Experts of a small language model: 32 SwiGLU neurons an expert.
Below are experts of layer 4 (counted from 0) of a mixture-of-experts language model. Rows are named router (the router's row for the expert), gate (a neuron's input weights, with its number), up (a neuron's input weights, with its number), down (a neuron's output weights, with its number) and show model dimensions 240-319. Each number is 128 + 32 x the weight over its row's rms, rounded and kept within 0 to 255. Numbers have three digits each.
Before each expert's rows: a language model's description of what the expert responds to; "comes after" lists some tokens at least twice as common just before its tokens as in all text. This comes from a sample of Wikipedia text that the model never trained on. Tokens count by the router's weight.

# expert 4
What it handles: Articles and possessive determiners starting a noun phrase, usually after of/in/to/for, such as the, a, his, an, its.
comes after: " of", "'", " in", " to", " for", " with"
router:168145105177117201105151103093089117173139155093129025144062100129115195146136182115057148155147155081089149164169108093152086134124147073144122192187103118160107126081203132199166088160148163087144115141072140116161166122159126159162049132
gate0:142134121176105105125134106000126114100144144141143110112095146183080126069120161074095146136125112152157087095124109119148133118160142095205121076094148173135126119112192101115146135083153106074107101109143110151156175130116160060157068186
up0:083166115076094124143145114093106136160086150136140164173181115131134161099162174087172114108162149132119067170076123126095097069116215062138139098134112122053139071193194135141152146170177124111110146126080117117149173148142168132137137146
down0:178126177161097143117183163119122159174087090122076195110138138084067144112118123103108172137159153064129177144143119118136101135134095155105171090137151138113157134167121097117144107147082145084091108106094146183150164120133116133136157187
gate1:134103113090104153108091120141161114150120092099167140090113195126193115133119187133181150091151096125138092140158152145044074086090123094129100139068124083125110181145093113131170116100130130121167111133087134117145188154132117177118193127
up1:132072097111071148131089104138120102139111197156121158129168165136095115106090112136123094146116154129126139113147099183160099147121134151109169111152098095109135122120096173072173139119150159117078123130060139152167109134150191145119155115
down1:128114134131163146204107140110149101148124086135170127103115066133197171157157151152178123143091051155114152130097170141080092117183161106126077097115155119112137097086160071123086119103081149138122142184110101165139158094130066158114047153
gate2:169133150182143094182070144174088099107075150111130066100124142110113170163123104148102118166106153120146126177136081058152096188178166165152148122151201155129173115097102109138148117137069169162153135198162081124086127138156140096123193089
up2:145160167142194091121073195155119120114187132139094181162178154106075136126097178171155228111140116170119129202114087126089159124164151099155147168098142126118124162137104136164094127136083117083097112124096155108132135191091147134183085150
down2:073119148120136175090174159175083145089175098117147163024143083101140124106119112141115144122101083160098146123138130144166156172135131111153103155097180091070143123122102095137139123179118123079160110152168112117095130181108113144134167087
gate3:198085101107158133181153082179120123073124183126166174123114112123221123167084133100128119112129098140078172127185091103063116104149105132108122148206194112102067146114096139106091129149124150122137148154074129078131108103159102151127138123
up3:097153138110149069110111099155121150046138111149131175059076134108136095138110182095152157136184064117187107163046106169164083131129112104113074137178217139084151152153128083162135139143144149157144121140152125125147120116080186114097081147
down3:075210045061136107102079085132110138154166134136126111162084119146119110110121146158161162151093154155152172148137150133095117137188102078166126083093104108105189118125113101137116141122166065102164061130163195125106167078107058136143110145
gate4:156214092112099119113141150153149133181146173152091128107090120140107164103095167115132145161105106153110082122085093090145086102146129075147107103101158150135155166140094165163186105116166115107080081131108175130173096136148140205147192139
up4:102081175068051099161104113156144122089134127123119125168086049103156086158098132145208090177168124154097126122135130142124187177131096163090113134190108110105185127133169155084073152143159106163154136106139191165128141175176138159125110133
down4:123098169182101124170183103104131160180134150100130109123118105146120125154099085179098159153101124096116159087092150082117046157077113167137161160126115083122080122143113135112175116120077129100069145136131078112143176094142112098095118104
gate5:143103207137132119103216154102109121126173167074163101106072122099114119101163120056152148152077098127164159084131103114126135068121113095098085108182117145155106150101148106103099092124140199091200104152165136094129120155089104152101132102
up5:085130138129084167156141185119085146142123066112199111114129082159139187098112128126096077116126029148119185162123116089100098081116098139152139145097171154095130138128080156207148134163122099144105116136135114140133120173112145129126169139
down5:082125069118145129129171112160094147104121073147101088064080096104126100134136107088164129146153145120081131123105133144134132158107108116057095090165089113184165121139104143112132137169080131111093116151124136115154091141120174127122117136
gate6:141115129101128174073086112119103143139087131143184046166111155045107142123119104147181105126142138134086096154145146120140104116187132135105079097130114115128147090130120154105081171085127124140151135112104106103096120150122116114155161158
up6:088146121182191129126071138105129141165107116157134118112130154195121172145175100152142106133133127176081121064132136117089150136183121098128176149136125187112062155148102078093143141160188100097127178175115142144109121105167122168128117144
down6:126085207123074142068213166141158134131111106157148156066158108147120099127082137172123128083168167093095128104122098122169116124183088130136085131157163097122157182123161112141108138130152091165090179118138120126129119183127153141123130060
gate7:094129113174149120177148207106130084146124112119134138031089121171184143150134116146112116168115088084097090140159179070093078107157107093107165112074122152095176119167106120141107166099154167161144049134201117170146115097115085162114130151
up7:148177138099114155131130112146130058096134126118120133162123158138074119143141124099091187131126181103132138096110185094203073134125137175157128165141108132142069161189180125169113115180146120087136187122122137131113087095067165132181124114
down7:125142140102164148120114141169123106136127122115148208198097091118102127126069134149089134162080145148154143167180097141147102147105125158112150094117152213133077111114149105089132094088144128151127184083185156103164099131122107091129147079
gate8:157156122124161146100161184140164128190142120105135149174125108157157177091116198131136191106154140171131170136122118106083114155124101084119115116102087097211078052110112135131182174214110154131118143095122105161158104094133099143167126158
up8:067126102157175139145194110168187146153099132161119107125104125069105083125119206108124094134106105180185112082113139099113190113136198143140168109125107113143107166111101145159085118184142146166143158179108126124081114146139131108113167134
down8:205153092080134140118194152186121169135116180156159164163121149097156088147171067143137157088149126114124125108163133136106104150129166154107180122134155090142078086104147145068115141137121091094157095114120106196188177097143086106136120171
gate9:135164169184125099148144146143173119054122190050126091107104148181141123126107131135062144148135117126173088158137096154101143182055110174132149134124193115130109103123081124122183098055078109136121117158133103126113160150114076141129130147
up9:092133134114114131153119206067120102115141139082180093094126112157172161128091088151114114104096163127121133152148135152079199146141092166090162134118103149084111052110103130112203111114130159133145065171152163126152117125162061097083129160
down9:092124118070133130148115107128141066101142179133107140187160103115081149128143124160139145111169164122048125134103055092157115071180102110132112142087139101170130115170137157155104118098156095159166157139180113127121131089132092082194131118
gate10:207073093157155140160116122102067131107106119131123116105118082124179160141103100173108078144112093117099173154165139094106119151167095118124081163152123090092124117106139157114151153157146163184125114088193124174152114155142109210196106086
up10:089068163119110092111120142119129137113133126036109047170154135130112127141139096084080150108147126155114144091158131145130120197143149095121101139124193117099095112071114151125130127141128133079087139149103138170129105151148096152136106136
down10:133134192115130135176157094127182098180169098101128110088108073136172152127167126102150114144098100153130182148126100117087178072163141122129132123124119155100115156143121124144058138099134104140098125099142100099114082085100165112144177196
gate11:111126170118085142089085148102078161120075157126123135121109074143196090122160155096131084184161153117102098127134177099097114097153124088102169158128153174073128183088102170151099111166173125101148122009125111100157145160168089104092127159
up11:103074081108111108168140132131139179094143131153171125143123143110102159141130097089159084146150153131155139134153195090082100161123114094097205145081155182138173114143124085090109112125130097129179083149126093127132123092154118108137134133
down11:135125188120117106093128152070143079089149070138194039122096101083149183197110098141117157124129142151168101143131081169139098146181103096185178164143130159123125121142144171108150112142114136122116130156082074104149146131084135188111135139
gate12:072125130108091105152086080111125210162069173155139130180113142053087196142132133133177127121120146139156156132115104117078111111189134061097076129128096128145156148148169146136153172088123170122124053100144118138103109128094145141125164132
up12:082133150137124105145072137120162127126126167102111096158175093141089152141124093122118169107157146113158185122179097177183129114129141106135129146098116113154113093122175102167077157120126133133145130116088134113086105161132140080193141104
down12:129110152118143097154094058091053149163138085134138092139161120122136130129174063175181123136100102121173151121098116112134172064128151158065125127117114120137147126111128141145132165210115151131094130137170093132138076131109123128104110126
gate13:193099141099137099148102143088079165132134152140121141130079123130130154133138138089085084081126081097157140114111131091195126155128122098133148174153089079170152098084152193147110147117108073107072212144092113060184077134125110146147118148
up13:112156135142096144109155109106139079100098182115141038189142096148140156074120160124149144156099133153124103111090149108109114134159152168084071112135117077080160200115115212141155127135093151092158108140107094223148144140120148109195069115
down13:086122175106185188092084069174117102116140107144135111138151102126128121177190107157112147116153115125111149134146118107124105117049117130192095197154118148110074114132161123164169156089141164146111166167151083104092151107132145155104090174
gate14:182138088180126165121148141138145140123074121156157129094158124158167126151106136111031169101147136065130134171152112120148153097099168133170135148106133089054174148122088121159111127110119125156179111144117135099139109119112163098159151128
up14:088173135109096129131100068106142161140150158114135152139064110134161106140085170170191163095148185121147120134100125115084106147134081126057104161138184097123078102084064144138148082124117169057135113078066135116091116152148153110146126190
down14:180089135097120098195082074114132112166093157202170129061181147120186132132170141142072100127136112129094131143109088161101111095135099163123183177108178132122133147140133104169137139091125112136079111187102156096162133127124099158140131120
gate15:130090177063127166113154143153103121081075111111152139148111152164131121209090116101168124120076151098103082125100132181125171079150097153087076092062090121114108147146107129093122113146114117097086096128107128179106126122156135144093126077
up15:093118122102132108116093112119111143193145149184091114146105145150106159087137097094147218121137138120149095141110141181147137127153142096103151099144096155144111157137123070118188122042077147096056083161159150106129140174115127105068154164
down15:107130124064177144115168164138154165077101156153197148134105136133137155103172170159136110113140140133120097114081129151094101103155083146143152140092119086105103140115100142086109147167073139128110163157154113178083104095187099112084113106
gate16:071137132139156110104201178147141097095185153107151127078085095125186096172106138087121106156190094144129141154159133069133092131091092134105146128112157158102144152160124127111112124082168122138153142145183140158122091113109138166153081186
up16:129157133093138122104087171123113117121147053110149129144141142105088114154157136093127131147102177090102077063150171059132158097147147165104135052149094099070103107074192107135118113178154137126159156168073184148112068137122143098144107092
down16:160108132111123071199186072153158135133115121114132132153125128171091128173099171181041097128192079142191130120169139159173106092156116114114091121125188090096114133121120178125082083099061088160118132137123096119140161110172123184123107121
gate17:111166127154137137066151090126126158123125136111151100168147134176086157125144143119139149136178118134092167136125102145119156145114049162099127191094143079137145129113130078170146124130086146088126107135087111086143083088120087111110158157
up17:122145129174110177186060150089114095173138117122160075131153180077118118134085149151133159120094129126111121110134192097091051065111123097143147095124164150068137140137169119104132110149146115107188073122124104218123144169073196130111132131
down17:106138094103154125160187128160068132151137146165141125126094138081083080180123091084113075125148073119142141140081126094161163120097159155116129118087102152206148104104070137199151118149150182089130097151139118137085150133152119119156119149

# expert 0
What it handles: Conjunctions and separators joining list items or clauses, mostly and, or, commas, semicolons, slashes and ampersands, e.g. "65 years of age or older".
comes after: ",", " and", ")", "s", " well", " such"
router:118163089159106136107154121111054142157161150075125084144130142113117119124135125105137135125148124131141156147118112097127173125107112076100146098196097058202111112143138146199110107146132142123165127095105165121139148136155109135105079125
gate0:158121112132110130118131132176080131168060103112149187127101164173124079154095115133100109145085147146107093175130111092100126109096096165192174209147082118147116149145146093072163115147157122123108088171137090120177081087081118146060100109
up0:131113130151172118169135113090165121110144187161180127129123158122142098098119140143093120118155073137119159136187149125100142188148147105087151139112170160099119112133108153170131134066150129130089125132167121193132086178187113128162149104
down0:156171072062177100107121102100113116134112098176107094144133174119167081102143097137121202189112140105100051124103127133130153159086083134137111114126143076165096152138156072135133167135144102135115148150113109092092151146044087142132094145
gate1:169159158136143059171146149081072069166138152113159155085091163116137130101132134143048204134061113154148103137138109123128127123095174117084124077148127128132162107119139081078148105141163157096149131159133156088130103130094166187127108120
up1:157118155142212105146083109117147195106104128104139180078098092087117138150161146111151140123095164120168114144105119132084078118146104082143096120147132092091109119136119163175102155129152164105101162142112179212142082117155087080079135066
down1:126098111091126114092085163072146082100153152104143149105145138103061150119159207150053162088123081136129149087142130112198111093135115138176132087079163107174155130120161088091149093141168147164155156121152125124106093136143112117114091087
gate2:200068072121121150149127125139090146086089167098077173164137090137152130126110133123066076148184097084099180134113153148114066145137130188129140085140151120105095145186202111134123152108203157158130105129152132147159138081122120131150141105
up2:128159162063145162119144121101132168070137116132149175127095125134132172116102101158165127180138173121123153154142126099143111119141096106135104121134106100102123114161159058103126162110134088125079103097118188089165127109068112176110136138
down2:130115125101141127113150129134124111110118080144115132198133135150140188116143107108087065136116065108135107099105085135102139140094162113071136168100141132078105194074151109144142114078098148159136157140195126100175098074154099126173139095
gate3:175085149138109167135086140094137070119092127119133133116172091114061056140129145135068083152129128085162150136205163090126172169128141084170110091169098108165119155150121138116126077140060087066166129139092176108058180158111151100132144187
up3:091144143073078091186143123101082161166161119130072129136133128126207094121191160143121091098148149122173105076155133110073145149138083103085100148139139112088103062147094141159122138125101116111141130149122175121139134056117132143167167142
down3:149198127100097217156051183119097110077160129120096109174119080120132088130165097137148151157111165176157152148132108110138103104089065175181034161126112102094074108156094155144187159158147163151185089090085182099176144126114095112138162160
gate4:161183126144156178117120138108103138133132077128064103177112104082151146109116111125116052153120137124132119151106108078112163156148041108144074145101116134093106143134198126101127127096129111085127102139155156104127144094103104101132179184
up4:177143132137147185149070125155130206172089135101111108147164129124114148066130133124121118099113122176132141135141127103153142108066125102151042183183154121187127113134141126169159092139079156180128144125172165125092131098125137115124182125
down4:090188161144119133143132160084172116176154175155120084146124150091137113147136155117081120106132178089111132106084116104144134121131061131142136163140136118168113142195138072170143205124160121087146074154114110099167052122104142104127119153
gate5:140092148130151110136167173093132103113110108119135095164127076136173134199101119141168151131127128092116066090120092147153190200124125126142130085122124113142124153139133094067179129114152095054078103101090145166071122144126120149174130185
up5:104123179104163215093094129109144153124079110095174095084121147084135142174113125090099142140122146121136162150120123131131081073107132134134155044152140139179155105079174139178104111152113103058169149121160128102171097131179112171094097101
down5:085102144164184147139136120204093149098145140120108160077113119178148127103082103107118178155132180180140208143137111119134120157179133125107098168102165168175147114111107129138153125138101197110177099180124108102209148141165142099143110092
gate6:156154119099097065079157188150081170124178144163124071154127170056130155107143152121105150106112154129159148143063071126096123129103094150063109160168148072148133111126158111111143173112150173112115145135141136164127147129081185079147097129
up6:085167142132181123125141165133121133142120090137139067112160133119111122103103134117102198157113095097146105095111176051105131078180122116135161101151119161108146096171196111086162212127123128157124106132092134159106125107154089111091152101
down6:082153099100142172100136151187157120133130138110184125204181125163119143183159105086026057141142159141147186098094113179152129113078104138153156087182090142155130147132107124124157112102117125109159182110122182086174141110119172129175159131
gate7:149079100131078096132151166117080113090124102101146178117149133110109120118146120085100140131113173096169121084113128106087109123136153099083166121148159077131115141090113144163142124151155116148113157183127139177146111141113081109164119193
up7:127184123145141092152133158129156178116099134154133112138115136124086150162190142117069066135146114105078147120090121088197094172103111119141145118127119106066142152161174116088135067162173099133180111084091157116115108132095101223164093128
down7:100085178133117130106118128151093081150179067091168102133103116144123130142057130153136111135129137140188128162113108159114136072181118117159082114079138094098064123119116092159147120064111138192108124127135057119180164087173145117123205161
gate8:127097144122180125119134123189094136055137092122056145106113164130169179187110129138133067140137125074140090115145102132080143137154124083101097158107099091106066166180089112150072106064145080130135132075102156104096043144125142137148105078
up8:102114104167175135136183120127158144157147132082171110141062152151147111166143109111119157096072154135089103136086193123168111151116059106125120121100086146125097104203111148124141213072095064112147145086139083145100092118088112122112085074
down8:143082115123133099138117124171120137142129163083119121096124093150107165149158132125109093165153101155134042128079108157115099139124140172160156132149181142127102212152135092146113108117139131194106168160124140124129115139153115148133142160
gate9:124187118086148059178050097107163173134153195164163180111191107195132078117126118124137191129135144105136119177099122121181123095194106172140109124094153139103145140149119143138084128182132136112165138158139159145158232078127144154133076136
up9:101156162147147126116163068099095123104148142106148063196155140192182134083161119140170176153105139179100115106089072072125122150136166103151147075146096112118152149145092174087102147175149137089120094116150079157137127175092128198181106100
down9:149201086076116167137135104141114148139137098097136078145136048058114158080112134155117171113146119114034098172115158157158096148121092121143138112141108151177152089107148116136105146157158055113117097148095131151103094219128176111073108102
gate10:107119140106197155161057135041090122123157097069161121101098176121093084116091191133127090162090097124145077131161168115103192109160080141113082182132172092156115107098112160106091170128152172156112135099158168167096160148183132146164079109
up10:209145122122092152109119131168156123164073146133170137125159140131111157124115096131104117151183163094097134112079138107054117142085128151146127112117130157123168135130068140076129130054129053119095160127092142111182166119141122138121141142
down10:139103071126104157133125171086093157076148197132166150165122124098141183185118090071162166116122184142056147091065097142155094112136152115151214163104102090126128134099124114096099094190134145170200167082140095174108143148116075141160087118
gate11:133115040179186109100098111086157141132117114112181118094107150103119058131116109112140132125131105075118130167107115150145139133120096136107119129140164100097113110118107136147094147142150123147168101186116112138167112107180168141208112132
up11:089123092144199122111130069093103116116147170096145100175154138136138101117111079095151132112110142138227119154165142136086113147187150146073163142132144135190104092127111127186175101122062121117061125114150129124141116124167087132109128168
down11:079128120124171129171137089172110129121044066113183115123143119097111125168132211146047119136109098095149086150120178097113123095052110156088066095170182135147130167093120141132156120140099103138079130132174178099146091035141163148107145146
gate12:075139122172123129046118124098093129198156084120159168127127156117106106124074056109109122126101156173117117100122172109106111159082143128124075061152187131108081100079139172112123122103122066188100129140099101128157185177103111120112121113
up12:159139138094121168169142041102109114137157186132107132159178129134088106090127058157123136144124148113194118106130115119144084058107102156131142068130114142072113062114117112119093205052135131158200127117111117068085127112102097125186093147
down12:206132070133143176153121152172132168100141095148123143110132110123140082163169149152121142122128134119113180116169154136080093101080167109150149142129177139171172129080114141147123084192055178147082180127174119170150126133158100128084165088
gate13:139136156170098171113197119150082111159129146131156110164097109165110156145152087091108101175150148153080107135121151162113128112109160122083073168180115095157200140139119101125133108006147137118132145134155102144092056199160113161107071185
up13:175079190165118155125156122073130121088124142173102134108161181169116130131081137143146106150123128124161106146127129136111141125144125155107099114134133166132112108140105120131091153178074156097153068119082155142137144107128196106142169114
down13:122155099114126154115162153140148141069133122149157102130147136141112130082102072228096127145150136139147159166140140187122147170112144201166087126164088191111164171135158083036130161119077148127107145103122175138094108105173134176131151140
gate14:082067154155144120158168160018099131191168083130158086129142095184111104148171080125155104145128132124103088110168143078173188107110144156138115080137099192146140110163130082111142132101089171150127150103061135133138125100088104136130137114
up14:093083134147159158117154138114126162129137145092190110153149119210105122149073113145132134094182144127114136054156133134135137098118114130102102138085111141111163096127128126149173118108091090105071150152101146157100147144155157152128125092
down14:162149117122142157122121099075132168106135181149109113053102144161150081136122107138139100117136108132139048175185113149139177178134137168145155129112095135112140134180106078084157121108150091090096160125105150186132102135112174106126148181
gate15:129098185145166110181129099079106133131117118197115097139138067158087102104104180089106167120087162118158142108168110108132130129146080094097130078142166139140079112166188131047190137062111107162110095102114138137107129124130096180170133162
up15:101149110071088135124123113087162130173172114113173114158135160102157164105100116131113098104112072147161196138169120074158109096130174134063073185118136141158082114146120122096126120129161143121155133119123117091123121150140117068082138113
down15:125137122105091103166162150124108126130077176161101140172153099071178115087086137179081190140121120145129056105180101126180118088134170138058099120152123134162113155105129070089118138150089113165096105191146125164116113173150111097117104130
gate16:121092071123170194111114137104169154145142157146114196086158091147154163157152136156150069137147159116118149101117112103105132113126157177118189110075116140111124118100070099124165178122165070148086142078120113195161192115124112094140118138
up16:107120086132163144121102153103132154090151106112142122122130052139175119125158065099073099096087210113099174152126097148088147109165191096128163144167096148095039132103173153112177170142128073139134132212164130166084092119085099062068139105
down16:104080070131153150096139070125158136152160060130089136134119095124178148128113135081132061123234109149148161094136081132098133169093148176100136153080142196172122084156084075169076128159078152130084125115100115107140144157183102177233120129
gate17:153190108123115142165083065120106067119171092147177180138139124117089105148091179101192132154144149137161073115110131119117135145111100144140102097101123100108081067121070103055165053066151106118142086164086099138109189130129100099103119148
up17:160090137082090167188137155088138139201107157172177103128165153186160116116136111108098099056059221121126110167134157114115147144102097117157138151101159129077144110154144127143153081139119129195111147130100153109077137127172071105133129178
down17:115156100216088139152145175102126143097120115109144170131103134103121194117149145088104113187108138110169106086137134188119130218114103083098100105162149131173077126117137115133148088180125134121118163136099119089091155085133178148122131134

# expert 37
What it handles: Line breaks, blank lines, opening parentheses and opening quotes, especially before song titles under headings and between list items.
comes after: "=", " |", ".", ")", "|", " ="
router:129156148193154116099101113114089125131139181157164128140024098146198084144167171143087178176116149083071136128144138126121169143150098091126168104155130134130086095174116135178145131124131095070138126092158114115117113103116055074126162123
gate1:085137106084103151092113201162116127143106167096172106133132107094122145136176162115165141103198130070167102162165132155097179093115125105111125197101123102138094085149150133142187138083108104087123121161123110141113162184123144095155144128
up1:112126128140151114165093147116156122137183088115174124140126110139088149167149110090104152151108077136089114116131205120122092216139170177157135142134150108121155152149135086163099092076117075132193196133132167111134133092148101159132050167
down1:153095102091126135134077109154136088102168132101166148107167084095117087107102099141103108161132110175080163167142118130100167105146171170139138163124158104124097187136198163120182129158150109149102124114173105115091164153168133080142145131
gate2:088116085116129120093162127112143142145123145138142134093102134094176087141118052126141222071166145093130128137150130151141140114215171123143117122129106134120116124102108137103139135129130130124143155196145157122128143137085167103181120180
up2:156201174138159113108115158147111170146155173071112132166164182162141152047099115123126119166158101094132128096127168126101098143107108126110110178126123190105131170190147133146129128091135144111115138192106172095066172131128154135136168147
down2:087107098094102110135150142100095155189170125122108115107116084124135060173137173119119111127138084167049146111121158121063111158111075107104150123159071076187123158098151074084089106128141117130127155097079102122096133117128163134166133168
gate3:112102188159127105121189113209102110119098130132168106182068115147101098144130135113069177186161072099090099140110167123161134086120113123090176136128112148142188118140155117133191085153094171115102107104158131121124110128164060081070109138
up3:120144127094143156134110124129127205170158147222144149135139109110096169117129119102069144087115053136122112133161136103071135070146083185128113112093152115140200128112188158150128133121139028169132140129082180126069147164152146181224101141
down3:152097146139099135151118124122122108123112130078169089163143059108141168101145075071111195089100131123174134124103102141134097092184138104118170097096146101147122141132109149178123123139096130146149176136143099112103144094194104109121120212
gate4:138133068135150167095092134137148210168139162166099115131115122107107027125209123111136158116153131083163117111086121163096093099130183060160046196145107137114129083107133131164082119094090114097163168130122127096102155167180061102066096147
up4:163110146120102078125152192084139138100196173087119103205122124109128125109132132115099087122164127125138160096136103144132137141095118137125098101099081135183164123102136164051124043140119099106076161084117154127116130099149135172132073246
down4:161077104103147101191148137137150114117129070113155143067146078108147145165157125150159098115066113144160134138105165144150159074134087134105089105117066128153139148147164159159112164160114109106098104169114131120118148164082125100133141109
gate5:115128077056197109137158144121146131134116154113170122155159077108150129178116159100144171150110104101164154138124137145168086156173114143177161135113155135153098106199109127099108126133146158170097205140109174168147111110131159065107118124
up5:150120113172143124088063107145131150161138072132117125090146116080089169123083063164115141119103140107117205094130129053116117159154109152111111155174131088097140129156107120243163084129119099069088100094077118128103106186104129161160174163
down5:083188110106137165083131110160184119155126137117136095132101138159078159087074170125129162123083166086109137113102073103141137150124119146144073158082127126169143137145196126068136138089103111131185168085105145073140139119117129129069093152
gate6:164108179159170121152130178116117137124124132062156059138118131111097122150123115094114179145085124161105080146119131179111119107103103112147105136116190110093109160148086090129206105134109132150173113206153116098155163081206095137123161142
up6:109111063052113140156125095132148183135112124120143179113137121098155197168131120133112117123173170141151170106146146070167093151140140139122184154086125114176140108104160131131145113135096141160101137165054137160141066161120120135105124133
down6:161113088178115171164071055144117147103160149080136114095116080099096066098150097136183134137094177148117166116151103137140182115165130139148070170080146129147115161135169083199146068123131172144128141087176136123146088128086090130113154121
gate7:174103142173142111150140138155097142128121070119133148149114096118157133143145154043110119188113131117086139147118132116076171097134077174122160109129151165085072217094106031115118146113156079083107143124090144104119111105183111145165161126
up7:142103150153126143144111101116148121156141161139152169123204110170136177129063108198137128131103123202102121095186120112172138103084117145077159081141099171126107123107082109080176098095058147106189124039157082138124140081190128126154095092
down7:113045098108135139151101095088098093101068170069180125156129149112123130196153189170157170155129096117110060114121081156130128090120129124094126193097074139135131136135152096135124141160165136157083171099060134104149140164099064146160095139
gate8:051105099165136125064137144127184181097108175086115146200124107123167134121160182114105082172086135116124136112085102142151115138156141155145191111167173112106139184116112154169181136114126102136158136150140165156119157109112099173170136128
up8:132108091111170112093158143163155177099136129132145157108144186105139163225063157149136112121115144100139085177081156040092118159118177068140092141112059169116125117150112102150141086113135098150097142119104132122150182148132114160109075130
down8:113118100054101104114143130120179140092115100122145114154108170201093152069136179081117078110119075179109113162053150155106149076114151160095135149132117118100123129130133082146171090151138133134069088104104164161106122143149188072107147076
gate9:141125107078078158097143128123092162113174134128169106151152166135083140147090106141130090182134107140123107085094146155154165163142123091057107206092116139092116081137109165122148147143150091057146152088109073117108161072153127056082058130
up9:102096113125169219113213151097131142150125214126134163090174148128140117110115102089105067167136136106191062119144127181140111179120109118081166099127163097120128142132124114062129074136106120112234138178106138131129147089126099086174113128
down9:192200161129078099130150146149119167105131150080112132091124155126167146120102175104137076105119143135116096096190164142116163155096105101124174146074135169167166131203097137114120160170118087198094152142129112119142124156127108197163106128
gate10:145137053098085135146155111138128095142166143171156097115112102170102172090144127064173145074105075128098184165108155152085131179174146155112149111155134139104126121149148176115100169164089111126139123133128185132124085169170121070092103115
up10:067124120111101111153102081197122131130110177106140154114202131126153115138096115171128152145116141151124106101141209134103091113104179148117117079152101147151157168163057124122087185124171140074127069081101127164139100126130117156088105124
down10:164145116129138179134148115110140139146108149114183166142075184128126142138146182077124089123136182120103151089102129128104173118080060076149153144095112142083098119162089121154144077100185104156158155134208058137154076117088125126211128119
gate11:115119115117139139139148142085142144160120167150085116134054170167111089119114075135156116174108107101124155068148122039159124089077139115135134103139096129120167118125184147095146131103095135141073080140151131138080142114133086093102139089
up11:024110122136130109139111162089148143120170186116073106089070085100134153121083172129144102108129098108136144176162110151114172151101089140165095083144133113109178164108047184159087166116069077131101131102159193112094152170165069138139176086
down11:112108163106128128098139115092107123165113066194110153130119152164080121090077090162106119153077183122123084118115115105144099059116086099078128118160142126076129134191128102144200167131122143074135168139164075150095047068094151145127132090
gate12:117150086209086067110193125156142171151122151140172158147143145085105117205081162172142174092079156152197107121227112138122177116115121082145157157155117157110140160097123169134124145146085105144149160122119126164111085117117102130120173101
up12:161146121101121168158200129112137135171099097145153155085141129085151124149091150138148134148118113075095116209152127101072178109145150078167137143100116121124147144188124181149200161155134063136126108107126187171091146141163124130088131137
down12:192137121196143167192162104110097130114169122115165171108138168134136120150098143145184114117078087136106093087167164208180174158110156094070159135174155121138115141118153113120175177106172102134077151183091106175164096100108134102150100166
gate13:132098172123096133102047178075114033147148097114076092139140107103149129144104100113104136126130161162113149124203133126088143120143104077089158161120115064122125108132093133145117163091107110109176116056158150109116161112201085148132148157
up13:164111149152124145180100139119054110093144131162117197117075169126208174087143136143172166157145117112160103117134168162146118074120137153111170145094193085151077120097208092107128091058116167120151151127031089030140090187140121122122101099
down13:057127155099074188093172054126077133142122130117127096088128126155098111083148159144124091155116131140123103160156120156103078092105181115134162155168114082105081133143082155083104133085106142147096128106144146099166088190129180170080094140
gate14:148115125135108137168148101166124114104124159166100102144138072183173107142082105128148147154106138163121111166142133144091109097122134140058087101143132136150179118146108082050175062141088186093113168103084147142141125095086089125139117143
up14:020065150121144113156094055114120097144104124162154134137148143140102147167115059137119145132112084094142168162109122119099136127138092119141126106075112115108121084102105171194155130143144115165134126117155104076136125086130118159115125161
down14:123097100074134129159145148135170105119137084149075125149165111097146091167178120132166126157149130098138140165128083059176096108154155102152126108107105142125135122119089127138103109131082125124144120198110141115114133156156133144080075095
gate15:115159123162152091098194108099099200186094139123155095075170182127105133127133152091133125087100219131149131123097133117138144105099160165089097146079114129117074200172154124142096137120164130139099131159134112156098169132093133121185086080
up15:148094141128186193073072108076142055100115111107117099167137181103139146165118095216123106148075129105177180147179115165096096039119141112104189133131148129129114089121108144129132158136111087153106125151119139116115130108142156184129093145
down15:131103103128127182120107161095096124039119145162112150138138148091134059166141144114180152133092097168129102160143104138153116156100103188095146101106151125159115160096164110186115115102186111131160107142127139066121096098090111091106074128
gate16:143128129124124126172208178135133121126079069155168126110139110127171122120149199144133194110135129131104097146099131163125163093143097137122176130060117127103134156121122142172175122085094128116160129130103182213128157061162129159149104125
up16:102123078153114190115133156076134145167138045132132136116168175104117212150110158108136179147098133157152097093122092136129139125159114146157103129124127140131149083115123144142121095113084096193053152119073168146095169105153135147195134133
down16:186164121179099111119131138099074115146159087091208184120133155117144140164131189118108130186072159157118146057111140136126123169121122163140120119081139160135078072101117140135112099155184170144069175176166142131128149147134141119135135102
gate17:162174117105091137155141147095134098082124138121094086086176050161121153088159101089159122158120127100099149118199128101133122207109087122132118098147166130120106110070131156161144082106150152088101132087157100148062130160201114196125137195
up17:147084127171167119160147062150137135110127079133150078160078140173143116157084150163130171164179126135072114147126081117146121137114172158114152130075055157112120045093141115162083151108083164099093134135145088133121188139149143153167097095
down17:203147078071121066084188136100160103122134083078142150188096120126122129087063130146098152115133129176144128122148136123172052134119133168144140129143132038142145111105170205085124161129163122150173084089147125149104087130116084179121087225
gate18:044143102158214083124187089097171163122094133118157133092104143172120125103099079168142156104107114116081171168148101110175133146113100144164086087137131136111169069111139163162170123161130089102091089131136109065081136121147103104152111140
up18:108095076115126166109149134128101143140104066124133163115145096121095198146106113122121132057115187135106155160146159060100145149130093091116090199193109106153132209054160147102117088083109117153068132121125156157124063090180152204096160170
down18:168092131158068145137104098137165110131097115056137144097155157102163111146131144148127120101167113118147134106127120157172141141096138138097121165097169097118128102127100080170136118201162173055090157134127155105098121128147104079149161137